From a checkpoint of a small mixture-of-experts model trained on Wikipedia.
Size: 15 layers, width 384, 167M parameters.
Experts: 96 experts in each of 14 layers, 64 SwiGLU neurons an expert, 4 picks a token.
Training: a variant of Adam for the experts, 941M tokens, 7195 steps.
Below are experts of layer 5 (counted from 0) of a mixture-of-experts language model. Rows are named gate (a neuron's input weights, with its number), up (a neuron's input weights, with its number), down (a neuron's output weights, with its number) and show model dimensions 0-95. Each number is 200 + 30 x the weight over its row's rms, rounded and kept within 0 to 999.
Before each expert's rows: a language model's description of what the expert responds to; "comes after" lists some tokens at least twice as common just before its tokens as in all text. This comes from a sample of Wikipedia text that the model never trained on. Tokens count by the router's weight.

# expert 56
What it handles: Sentence and paragraph starts. First word of a new sentence or paragraph after a period or blank line, such as The, In, On March, He, It was, However.
comes after: ".", "\n\n", ").", "s.", "\".", "es."
gate0,218,161,182,196,176,188,171,185,240,211,177,198,211,206,213,184,250,214,151,188,187,197,194,209,199,209,215,181,223,239,113,160,188,187,240,216,241,190,196,199,245,261,237,218,262,204,196,158,169,239,184,171,196,159,214,139,185,197,188,180,220,203,214,187,177,199,222,194,233,278,198,188,240,164,209,271,212,169,239,203,171,190,232,181,204,215,204,215,219,162,176,192,195,199,223,167
up0,233,188,198,244,218,200,233,183,204,222,172,182,186,154,171,187,201,217,139,175,197,256,160,232,134,178,189,182,159,209,209,141,198,195,189,203,156,204,221,214,242,201,198,241,217,196,216,303,203,208,199,185,200,203,200,193,195,190,214,216,210,191,197,183,238,209,173,187,219,172,147,219,177,243,185,171,202,249,200,150,194,193,172,156,189,202,209,208,223,208,263,248,194,191,195,227
down0,226,193,171,205,159,202,208,233,207,168,199,181,198,156,189,208,193,241,194,176,181,166,257,239,213,203,181,249,204,150,242,305,179,214,203,169,205,229,180,187,224,196,221,188,182,197,232,223,150,238,216,221,133,199,210,245,220,199,229,185,228,181,198,184,174,193,210,195,180,156,163,193,176,150,225,171,179,161,203,191,215,187,182,183,163,227,201,206,157,195,187,197,207,129,229,250

# expert 42
What it handles: Year last digits. Remaining digits of a year after its first digit, e.g. 2-016, 1-968, plus decimal points and colons in times.
comes after: "1", "2", "3", "4", "5", "6"
gate0,216,142,222,183,205,142,243,193,180,247,192,178,196,195,225,228,178,218,262,201,169,213,153,215,191,167,263,158,187,177,193,213,251,227,186,194,186,199,216,210,178,186,225,214,213,185,261,159,169,231,205,228,205,134,162,155,238,210,212,228,184,201,199,189,217,224,183,202,182,200,183,195,199,177,212,290,220,237,198,196,215,215,200,171,204,224,233,203,175,215,204,202,202,108,231,170
up0,192,169,230,199,209,190,239,202,236,187,202,185,217,194,218,241,218,186,273,191,176,221,179,176,221,208,203,238,212,180,192,224,231,208,221,136,169,199,224,214,216,151,211,212,172,185,173,141,153,270,194,151,243,164,182,161,203,214,235,279,177,237,206,174,207,265,195,191,203,228,200,209,201,248,227,246,251,197,232,204,227,188,208,239,187,168,211,202,210,223,220,167,170,207,187,188
down0,194,191,236,210,167,180,180,182,175,188,190,176,188,217,176,138,208,211,207,233,212,159,218,200,221,202,158,244,230,212,202,150,186,228,206,195,215,215,184,214,176,211,260,218,167,141,189,202,278,179,190,163,199,221,191,196,197,190,171,189,220,138,151,234,267,238,145,229,282,158,148,177,179,206,154,205,284,226,251,171,185,169,167,197,196,177,228,180,212,169,207,247,153,223,225,258

# expert 35
What it handles: List and table line starts. Line breaks ending items in See also lists, and the pipe or dash that opens the next table row or list item.
comes after: "\n", "| ", ")", " |", " |  |", "==See also=="
gate0,244,162,266,185,233,146,218,226,203,214,208,222,283,227,216,199,209,227,222,197,186,240,204,227,201,199,227,180,203,195,217,121,254,151,225,160,169,230,191,236,203,208,176,186,191,207,212,206,173,200,210,218,207,193,255,227,248,195,192,221,220,198,229,181,162,186,252,138,160,243,199,270,220,214,204,232,194,222,194,215,220,196,258,189,196,193,204,172,244,190,187,247,189,220,222,255
up0,191,127,201,175,251,171,218,195,200,216,241,253,214,234,156,203,188,182,223,206,134,199,178,216,144,190,191,211,206,183,208,145,217,163,190,194,213,154,253,218,232,281,210,173,174,191,223,225,175,199,162,188,235,216,179,231,196,250,241,275,236,212,200,225,212,215,206,167,197,227,199,219,206,210,190,277,190,220,206,193,174,195,189,215,211,202,165,201,230,181,205,279,225,224,208,199
down0,188,179,222,184,228,151,215,171,136,199,175,211,225,200,174,179,168,157,228,219,189,195,182,165,207,199,235,115,159,182,215,184,197,172,165,217,165,149,166,273,185,206,184,203,203,187,209,170,155,199,180,178,188,228,203,183,216,217,266,189,177,212,183,199,250,228,196,193,184,245,279,212,205,223,221,220,176,186,171,214,208,204,199,187,179,192,179,191,168,155,248,263,165,180,258,181

# expert 2
What it handles: Mid-word continuations, foreign bytes. Continuation pieces inside words and numbers, such as year endings (2'015'), units like mph, hp, lb, and non-Latin script bytes.
comes after: "1", "2", "0", "9", "a", "k"
gate0,164,192,150,247,206,221,203,237,191,192,184,199,132,183,227,226,203,198,196,221,212,210,210,196,210,253,182,216,227,204,186,175,175,186,193,184,143,176,186,171,172,250,236,146,216,197,179,228,226,169,234,196,147,191,219,136,163,196,177,168,189,185,204,201,228,185,171,209,161,198,196,206,220,207,196,188,169,203,216,195,203,211,175,170,188,149,162,187,176,204,175,233,203,202,175,233
up0,218,165,197,220,251,196,165,222,200,221,196,166,175,196,193,183,215,173,196,217,171,201,197,227,210,215,237,234,174,188,182,181,162,210,216,243,229,152,223,217,144,214,177,230,198,212,229,147,217,170,202,163,151,200,180,159,174,157,216,240,222,246,239,201,108,229,218,193,200,177,153,190,213,218,171,261,217,153,216,196,212,238,198,194,217,238,233,139,156,174,241,194,123,228,218,165
down0,201,178,220,253,235,205,157,198,160,184,137,188,176,174,243,214,192,163,194,185,178,166,274,192,209,211,226,252,162,212,161,132,217,192,179,195,158,183,142,179,226,225,233,140,228,196,293,240,183,168,195,228,141,171,230,195,152,210,211,226,165,220,242,218,232,193,171,199,169,218,208,192,209,223,206,138,179,219,194,193,212,216,219,196,197,204,183,202,141,206,213,217,223,204,232,204

# expert 46
What it handles: Infobox values and years. Infobox field values and year endings: place names after Location within, height closing in), year pieces like 005 or 976, table separator rows.
comes after: "1", "2", " in", "- Country:", ", ", " County,"
gate0,150,194,183,198,208,151,201,221,182,194,230,137,201,143,211,227,158,191,173,197,198,192,223,208,224,208,188,183,198,180,204,209,161,203,242,141,188,211,157,159,218,242,187,185,230,192,169,228,216,224,236,178,187,203,162,178,196,208,199,142,191,174,247,261,261,162,158,191,172,239,218,199,255,165,196,192,195,242,221,225,185,213,196,201,210,206,211,195,232,246,188,203,261,207,172,145
up0,179,229,193,212,163,202,246,247,236,199,177,161,257,193,240,208,255,194,154,171,209,173,207,193,217,178,190,191,177,239,171,134,205,210,192,152,207,184,266,213,205,201,168,217,174,207,226,225,209,148,178,202,213,156,206,200,247,195,168,183,189,197,190,180,164,225,152,216,183,208,142,216,185,263,222,207,214,156,216,199,188,239,148,158,158,231,165,227,211,183,228,179,181,145,208,226
down0,186,207,175,183,241,230,227,182,198,187,236,153,218,222,210,235,171,183,170,229,183,195,202,191,235,120,266,183,247,139,136,171,171,170,237,226,234,192,171,206,194,179,166,173,171,199,182,163,174,175,161,150,212,208,180,227,224,201,198,165,254,225,160,226,180,211,181,193,199,182,186,163,156,182,161,229,216,138,198,200,138,238,189,194,226,233,174,292,195,211,195,120,242,202,196,197

# expert 22
What it handles: Article openings and headings. Paragraph breaks after headings and short descriptions, equals-sign heading marks, and lead-sentence pieces like ) is a, ) was an American, The.
comes after: " =", "\n\n", "===", "==", " ===", " =="
gate0,191,169,197,240,189,237,271,235,192,200,215,185,197,186,211,195,205,195,210,232,234,191,249,232,192,220,185,176,195,210,176,256,186,226,199,183,236,186,226,220,197,178,192,204,203,200,207,200,105,250,199,203,154,211,208,193,217,219,230,246,178,174,176,78,179,232,141,136,184,198,190,196,171,232,159,195,184,204,109,202,231,205,203,175,233,167,187,219,159,183,154,177,195,222,186,169
up0,220,157,160,183,214,254,212,221,205,166,150,186,221,244,207,201,202,205,232,188,135,143,224,184,224,229,218,151,232,177,193,240,176,220,147,205,176,163,228,221,204,271,233,206,180,212,153,189,260,220,166,241,233,208,199,154,218,161,185,193,242,178,187,192,130,224,202,209,170,217,186,193,268,212,167,115,245,194,186,203,191,215,214,220,154,135,206,174,218,176,168,167,201,244,166,191
down0,168,206,136,169,160,179,256,220,166,261,243,184,221,194,265,167,237,275,184,206,206,173,196,169,194,313,235,105,214,237,246,194,230,212,166,166,235,196,190,153,161,190,206,253,219,196,172,210,215,214,166,173,208,217,164,193,145,196,202,209,176,244,179,180,208,231,160,220,171,210,205,226,205,214,203,217,231,180,154,217,235,207,211,198,161,177,205,225,197,188,213,223,227,184,208,251

# expert 1
What it handles: Object pronouns after verbs. Object pronouns and nouns taking a verb's action or following a preposition, such as him, them, themselves, gives birth, causing injuries.
comes after: " of", " for", " in", " on", " with", " to"
gate0,187,226,173,184,221,156,267,247,195,189,231,204,183,161,262,213,207,169,168,149,144,204,214,226,243,205,213,211,180,221,186,170,215,175,202,191,232,181,182,198,220,168,136,228,190,175,179,277,206,176,197,194,210,201,182,254,169,195,219,223,228,217,197,190,202,249,195,203,174,170,195,169,219,164,217,201,207,245,195,202,219,212,195,251,237,216,231,195,227,204,196,211,184,180,152,192
up0,169,181,183,204,189,202,185,215,220,190,166,212,176,200,225,207,161,188,270,182,225,195,246,155,260,183,221,220,229,212,252,208,138,167,211,162,164,179,165,157,190,167,229,198,236,207,186,183,169,185,239,175,200,194,198,214,194,197,143,203,189,168,195,256,167,178,257,145,191,209,155,207,226,190,199,252,217,187,203,254,250,163,248,270,165,116,201,190,200,235,227,177,241,219,175,196
down0,233,248,228,189,190,178,219,201,229,167,218,198,251,228,178,179,141,221,185,236,131,175,174,264,138,198,241,194,188,202,164,213,245,196,171,171,151,231,221,232,203,143,170,223,221,162,202,274,259,217,213,168,196,202,215,241,226,222,220,230,210,190,257,218,215,213,178,218,264,222,213,182,197,257,258,122,150,207,188,182,160,201,241,249,200,261,209,208,195,223,238,210,159,212,194,233

# expert 59
What it handles: Word-final suffixes. Ending pieces of split words such as -ed, -es, -er, -ing, plus final digits of years, e.g. doped, filled, colleges, 1976.
comes after: "1", "2", ",", " | ", "_{", "% | "
gate0,173,253,214,233,174,231,217,222,210,224,192,210,209,239,219,200,193,215,201,184,219,212,188,149,211,210,228,198,195,156,209,230,172,183,161,220,192,212,201,213,165,218,200,146,164,287,198,151,186,220,220,233,192,200,238,169,234,250,180,244,223,216,166,194,190,189,207,204,163,250,198,250,151,218,202,212,249,165,208,200,191,135,285,244,199,203,204,222,178,185,199,188,267,157,232,214
up0,245,192,198,212,224,249,196,167,200,153,276,259,182,188,167,173,253,148,164,175,202,224,196,205,197,180,228,140,225,167,205,179,207,183,181,190,192,182,230,213,208,249,216,183,241,203,238,225,177,217,190,142,213,155,221,215,237,260,204,194,236,181,241,206,223,221,215,183,176,216,186,182,199,183,222,179,194,252,196,172,164,195,214,213,247,209,213,181,179,209,140,179,206,221,184,183
down0,159,209,222,203,175,217,130,254,194,176,189,208,203,232,170,210,176,237,125,250,176,224,197,193,137,230,192,205,227,169,173,188,191,211,179,203,258,197,191,193,246,189,269,283,229,238,184,173,207,175,196,185,193,231,229,208,191,203,132,190,127,145,137,211,211,156,174,167,208,228,235,189,228,168,288,215,199,189,230,251,214,234,198,207,221,152,199,199,200,172,236,139,234,184,186,228